python train.py --norm_eps=1e-06 --max_grad_norm=1.0 --train_tokens=299500000 --max_steps=4571 --dataset="wikipedia_en"
Below are experts of layer 3 (counted from 0) of a mixture-of-experts language model. Rows are named router (the router's row for the expert), gate (a neuron's input weights, with its number), up (a neuron's input weights, with its number), down (a neuron's output weights, with its number) and show model dimensions 0-255. Each number is 128 + 24 x the weight over its row's rms, rounded and kept within 0 to 255. Numbers have three digits each.
After each expert's rows: a language model's description of what the expert responds to. This comes from a sample of Wikipedia text that the model never trained on.

# expert 16
router:143110117151124112130068115140124187130117154121123156118112137126160105112155125129086121129109142174137113158132138157144086114146091111131105133172121142085113158091154127100109180149129126113049098143114106112131129142161118152102114134144100116116138063142188149102166103151176086129164171166139154086133094152146113140130114121171142080114104160095139103149161128142130126128134130105105099111123153145129113134129099082142136124141129096135167109133131187177093117133130128147154127104122152124108107125136134106138111120112093163180149108107125092118155162171146132100116149109135142146131096122171112118129166109100100148133108130129166151126157128129137117110086139143141164125092106129156135138134141160101108116123133128155124102118093107113096103167110153
gate1:108147121134124075148084114113149170116076083170121103101115127165154162120164141159119136113147147152162130141131148124150121137121102170158141190191099118102105121150144122136150110153131128133123116138164146128132111162125100142098157160120140157124169135139128119112114092129110150086099122182125102093138115108113117158131119168120154112140143145125136174139099150198109119165103131108104115103152144144118086167116168095088148129134130146131139150164103128130132097147158095142123131093117097137155140137124131139143128157094141110086088093081137139114161141141138117100161138132146178160151098140135128172139139127116147127125088114142137156117114117055117141118124109102136119158158087156149149163146119122120121166086125075111113106112128119140107118141132105
up1:131124137145135148123169144149115124120163123114137090182165144119121116151127171098146135105121132127117122092109173134111114121128156092130119085074131122134158122120121109147090139095138127161108122124064083162130140110133143110146129111150135114145072141139148138091137170087157110142182125108133132139151153137139131106126126093133084155114176098131121108136123111122119166112143126121142154144133124144111141123150116139151159123100099133108109168071132164098137124101116146134152114115113139156130118103114109123121085089108139135159118207154152095106123099148131139119126086145091097108113155110113129113070135109120130103125141138128107134088157161215126101147101102148109139086115131076094101095148121123161132089162156135119149154143139163140148109138128171
down1:133151164115132159120136105161122144161135104096215154122123123083127135111079137127083155137127154135121142120149134148177127149162126114133135121124105069150102162098150113102103121117082136126155145156130084128092105120128136116115101075088113100173108145078152112126131126131129092189087162130137091121147132134190178111145104110141103157117152138118159161099158108109144146113121130143128149109160127124146163111137160128155145139151154149117141127125132133128121135143135153116140099157151133122139126126113114157151138147117106172161147159147137097125165104135102139091119106155118131094107101131142128132138190116156135113141177147136122075123123127135175135148120116146093126120132123143121186101128123136119111090107158147184134129177153118111163141110167124
What it handles: Closing punctuation. Sentence-final periods, closing parentheses and semicolons, especially after years in citations, e.g. (1995)., history., ),.

# expert 39
router:116112123139125126134125088139131166122128138120107121142164154109140134124155131136121095120106153183127122128088139142140074107141117121143078146144082127109128176114121133117108142154110158074048089146137111107144128103143089088109079149169120085122115081127140123094156112148166087127136151166130146106091064139136096167110152122161159091116105136123146089132136127159125137130145144123107087104118139143140134111136127100136166134151120119130129123126130178158143109146171137176163126114135106120117134128122088121125105144117108147152163106107139103152157152134147135111083141116127114188151122100172096124084145082135101148129115168150166145136156126150138134135086165136156131088101086125144123138139154148112123126109143133137119125135119105129088103182090136
gate0:182109120187163146154131116114139133140129126098176137139120115155174136149097119163135111129155143165121133144097111114137080155127152109152101111152149135160113065116133109105144079138117125163109146111128134084090084098129128124161107164138128132151109075137101137154114109088123089114149117102162160136105092168143106122110124087130154101135131099134128117108147138094150150139139178121109088096139132182149120116122102136122133148112142139133148085149099112135095110154135145134092101129116132142087171150152118159132141119137130125094166140139136135105142167089116102118153132098146089126131116175125116118180120109124098107137124051107129132157117125127153191138095127117130151106134142138116135127108156108113123115059094147152122118131123154126137146153134179
up0:155127125217134118157110119147146171166101095105157116150118148150157139159093102177127149099169138131116114161100106131139074149128125102129085091102171130142136117119135140098171107113106127134131170098105132098093131116107100115155120152136100146137137080114110102142118130095142120122131124115164149113149121158127114135122142057147144125132148131152121121098119148112158136124108159118120115114134129143168083123127127178138120148110120100125143127115085102126111110169133117146106122127092112156132147131169130170140133073159137104100136117141152155131154165096108137116158126118141115134171146138099133128171146132108091108146133062084118126142106111127130176126093115114153148143123175143110151144093125103121122114058093140165124095132120165107122123133143174
down0:112115089144109180139127106109135097126092186097101108121127110169089131138150129129091123117157140160145168130101147142107097142178131148124124133118121134161120180100134121105098131105139106139153107125126121103152097100108107139130082138126099145116137112135145142162145130120140119153098190136137152153121091120136135119142090133125127115144095126154100071116093148139109083120110139083101128160136114157114151101133127129131130127120155142117126115099108108087139143136149171117126156132152123126121152128144100147144132091154125108105098139125127137106079132149114113138093148124109096176106156137095130122187110135136089125135113136170105117184066122116126128137113117148195134155060162169174131095146125132105140109138156155138182113112165101148158109138087160
What it handles: Years and year ranges. Four-digit years and year ranges in career lists, tables and dates, such as 2015, 1997–2000, 1966–1975.

# expert 51
router:127127107127100103150127092148102131066132129100100128127141144094149134122124089113106066158125131178149103153104156125152127106129125128157139115151107118136123160103141117156092141137132162114138106149101121124147149116142098164134101117152129131164117112071147152122126100150140129101122156135139151126118129137126102120082145124159125120103115131121152065098135117146085135102133104135137104116127129111174075168089117126157119133131142103151127133119144107143131121118146106130147140098168146087120102083141107130109095118114099140126148153126123109142156153126142158127146153143135136128149105122153108104105184132108101143109147161129139133116172107163137147157114194182158181127140087090169090185126145127107126068097185141163092127142157096083108143129123162
gate1:142152145118084100109135134129132136130114116105066148109119120118137138142151168118168171164153158169108109153123113140140154108126130122169144135119113121073113132144113101115104143097158122141164100143084125134122102130115113138091109135097082091137138157145083085160133142188127129102142168096134125131143144124092144124124182116083188130149130078149109127136113136133118132091149106229139130142093095110097125135111125129155117165142137149136127129126133131126129102143072081120126108103120163123113126123129128123106126134141150124126154181126122123130121157189136129108090117103107156138156126173121174113114148139115127145137142143104115120140118101069134119115160134155171117121136108090171093158153159121136132102125100136113111074106135131139139130123163106
up1:121079127107149147141112070128091135107125139153187107146156092148112115150116113118116127105115108104170140124122135114108106201122121108110133115109148117159135132154130138121162132144130182119118140133168134077133141113149139096141156122184179137173114134107193112138137125120105136122095153143143104108129136127150113159162117133182135136111097160123114191127114103078109129158085126101140148139144156154131139082130127142131128104149106102098130137129134126088105141138135152146116151110180123128122125129129103130128114151116126129107131088123108142144188128076142107098185142128110152125125138099158116134099073107123115135148069103147126149111156172182090109113127091096097114127123128116100159119099142123126116178109165105141145157133115162117101124130125132
down1:151154142143109165187117158134117111153186082164156161140125134083150112109100098135127116156141124143158122096132135125087124084105115122143117136153170165110114138111144128161143135151078104098131140124106139105112105122137140125072134114129113116100116171123177090123097168089153093159119126131147111096151131150187118134143111149149079115151140143148143158126128128163149180162135118120110147109115087119148159137107091110132170123155119143144141144147118101123128135141140123142122130133120095140131118092171144130159146109133129117170140112107108071132133151113122125163108145106130118085129126110127117148099125137133122130118116169122134093102115128166144096183147136111124125067121125170142178097138114111112168128049096161131106168102135110152116116152103133
What it handles: Object pronouns and nouns. Object pronouns and nouns after verbs, prepositions or determiners, such as them, him, people, students, the crowd.

# expert 6
router:121101099121138156147083095130154124116120153112105154140149115149128112132159127131088112171131176159095145132097137134147075113137127105153087140153132150134134140124115137116107155138110151084083103130135135119132138129182089118131119121186110143134137125130148160107198112172164100096158136151131147085092104146112116138089133160129147104125108152097151109125130114118116135097155099118094077116116150132147116138106113098143156139134110138156136150125158133153108125133146122183159136108170115140142093145118133120107104109111093142147150081115094094179173165115135149097099153115118136137129098115145077116125139117121141127096155139141151103098168152170118128116073161150129147111120112122165094124131136125126100089125166150120078124163131114119073151141086163
gate1:129170128143142089181120114121128183115110127151100114126140133112103137136095111134150115147126134142133106112135142100138088151115110126136152127141130111170135104122111095073109097129106140100124175149171168108101172102116120134148157178137110137155090172105102130106118113159145075130115116127137112161103153132080175116117102159149108082167158142078096122146165078104127184108162143124097111160128138151159151121115123143121144152197121125118109107140150098138148124102121129129096187171167121147140143171121164157097156149147120127109107144086120118131201135154115104158129136123122145140140137120111132141102163109133133115117159140144118113097152142119148134138100147088126161135108107079105141132119118116093132119138147138149097122139119164118144091120101116
up1:120161108110126123122143137109129175094100129114079159110092106113105153144139148121136067145091173102117134096141109123166134119110157140107150124118082125132126125126099106122131149154129142145085158145136127129123166122127090148115121139179119136121109178141118131170129114125104147130162123132091118142123164180101126119103099111156139122162096079149157119133144123139154140141151138143121070155118169110131143113142108161171079123165145130152129153150145115119162101090160119083141173165128117139087127170150111124166113112143112131130112109124124103099109088105104131153124138159099105135131140111111145156128172062128146081128113152130154102078133129140160149084113091084129116150127118109128154109145180143149125133124114124145137082165161119126088122088098126
down1:121127124122127081177103096101127167078109130114101125114093134085117118168155125106109129177116123148137108134111121125103128144146172106126130125145094131156150113135117147104171170094074123119137144167121151128088127133097134187127127142166082128152107180125087156117132111154129171119125123140105091163094123120145120158157098128146099148129105079124106103144118134131133128125111091166150149138105065139086164122111149130161142158156168116116130167144148126084143131114172135147113181116108138151162123155169130129120127135146112176098092134142143102115100114139129082090120113157116120136111109154124147140163127087138128110084160089148153110129079177127118117133134106118134129095131121117095123107106105133163109083169097137134129131116113108125114108132156138
What it handles: Dates and time phrases. Months and years in dates, and time nouns ending an opening phrase, usually right before the subject: July, 1979, season, later.

# expert 18
router:124110110140130118117129091155137142091115136089129139125132132119143133090117122131076098167115182138143118161107166137160101105123139131197100132152110147100104141103134129165092128130101178089104109145113127097129149086117104143109110135186080138134133129120145154078134078130153112130149164154110150103105122145144106145096126130128167092115090162128148089132157119160113125104144094110141074118108135136126067143076136121185148135132137116117139130140137113130129101114127108155145131100154137107113125126126150122123108131110094170148135107155112112160169137152146165123127113164124172125163135124145124133164198130105116137103126158108150120108155131166140172092137133154140151116109136110140102161122115131094122096097164141146087090124145111114067140155098128
gate1:074144112159140131138142125134106098132134114118140121140126158116097157144101131144159105128159080122118115141083112106149173084095122136126138111127117122156100151057111107133111132134115043119114149134118159122154122138153133131125131155147100149099105105098140102147151124094144171132109121153118149080115124153111119174107126098130115151120115213115120141109133146149115114149146191110172131100144142107143123108136130117156179127147124081128136116137125116113113106128116124145138174117139148129148144104114129154138168145155113090153117137098159145158169096159144156103117171152143130142078134149091146140081164120123093069117126117127090135147139137099110172090132155115156113105138121145103097139084102143127154144135162095146097164142102150123140143127141101
up1:127157099175139150131126162146118148137134139186135144131117111080164134174159123157124131071107067133102153145111126106143124163117168128107109114147114105119111176135166142092112126116129188134138128091145124143137125146123141108111104131135125149125149089137138131148149155139121118132136136179088117129126121115104160118123089130143101144155153147097128102136151128141112130072145160113087078130136129089091145166099114134119074129155088158109144160154092149106133088142118095109088100177128080146109135115100089123120148148127159150112116099114099146134147119118118122153128082114094147132090149119151125089143146077136132123105141123167170116132125145130141141110124169150109130123129141204133110123128151146109127152128113125119185145145168140140127155151088157
down1:183138136097132140105178133129090131137109147103193112146156128168152104083108112147153121148100149123132115134161093133103111080157110126126137120128114137122101109154132097124116123118118104124133131135113108120140117162142107086078149106174121106116085132120173089129134106098139129191117157153103122142127129189148109135168128116131105083105144084099112124132128099094140131154141125134109179130166133141149121149151122115053146146081129132133129121129106163125140138141075127104116134123172154085111138164110078125110146122129141144104141126100132140141100114126109148185125127102084112099112119150104110121113124090108103109098116143126088146137137147133146104133117092142094138132151123101126144114147070119136091159123145185157155099162117143112105094154105117
What it handles: Generic topic nouns. Common nouns for the article subject after the, his or a year, such as album, book, film, company, band.

# expert 15
router:152111097098127120137100136136139158131140141134077168102131133127151127115176127154069146127091171126127118126127130176123108112142080123149136132160120114094098153100134147104115148162128115124113078154143080148115140145176135149121126153112118109118139112138135138089153098138138118162174134163102144092113091129136117138126168137160145136105080148076134105105165123167097171114150145110120093093129158135149106162109091090120144113141101109113154093094155160146130115120135132128141111154133145114130092116154076083096071130105115132162132115113138118134108134167129156103139116174133174135166111117133092128125180097099086164109096132157146157129151183122164140123094151140151135115115098090151133162143153145114118113140125158140136136150128114089124112141130153
gate0:124111097113129143132135140102177156116108143171113136099102162107172134147134148115110142146117161136082142094131146155132145133151087140120160087122102133124116151114097109110120110145131083140139093096169091123142162138127108134176162124108170163091132133128143119090132097151163157106134129133094141109125145093119128161167172148143165158140136098112095109133103105126099123089152111092111151083124104165120155164113130124123133130146116143130147138111140107129169067107129115122118105130101136153147083146123145124151081153077135105129091101121096113101137074149114147136161093148139160109138108177152088175126167122133177121112092133146137184137150163118117119139100102145137134138145132107112127168084114135153076121110072118135141144141117123157146131145128128
up0:117114087093123143128129152102180153129115159178116162113115164101161138144131151135120164114121151109086148082128140155124152145131111139122173099139091133148120144113108115101129094127149076163127107092174100130136148150125087134170162130119158171104127148124133125094155100131153172113118117108093139103128166101117140168149160151149150148146112088125097114134107114133110133101160128090123171072122118135112145176135131134123132135131113146133150135121146104131171089102128122120107117125105100162129081136127145108158094143060155094117111103120088116106137070106103148126162089139128149087140105169136102178130158119131167116105098152138115155129153156123118110147105124153136127135140128099108124156083142123158088128111073115126124166128107144157156135113123118
down0:109177077099101134138111136138126151156103107132124105095121132151124172107108136131146128134146148153152138099109150111090117127108110094149146122135109130124148128126103094087164082088120108112129122158166067088112143119150134147160134141100154137117151137155141114150166124142119132097119116125127106142125181097140092123185127148142149144125114084122158120159100091144148132133130088121129145108094094154138168136100113148064124094161145128092136165153112133123088162107134112118149097166105144088121100057085155107123132147099152113145086129163130160109131114102128155122147115129151133130122152123106169118143156081097150097076131129149125148116114128121139093134131108103155106104173133133118087146160105146150119087133108134074141110113102128171124112125129095
What it handles: Symbols and odd bytes. Punctuation, math and markup symbols, and raw byte pieces of non-Latin script, such as =, /, quote marks, _{, |, Thai or IPA bytes.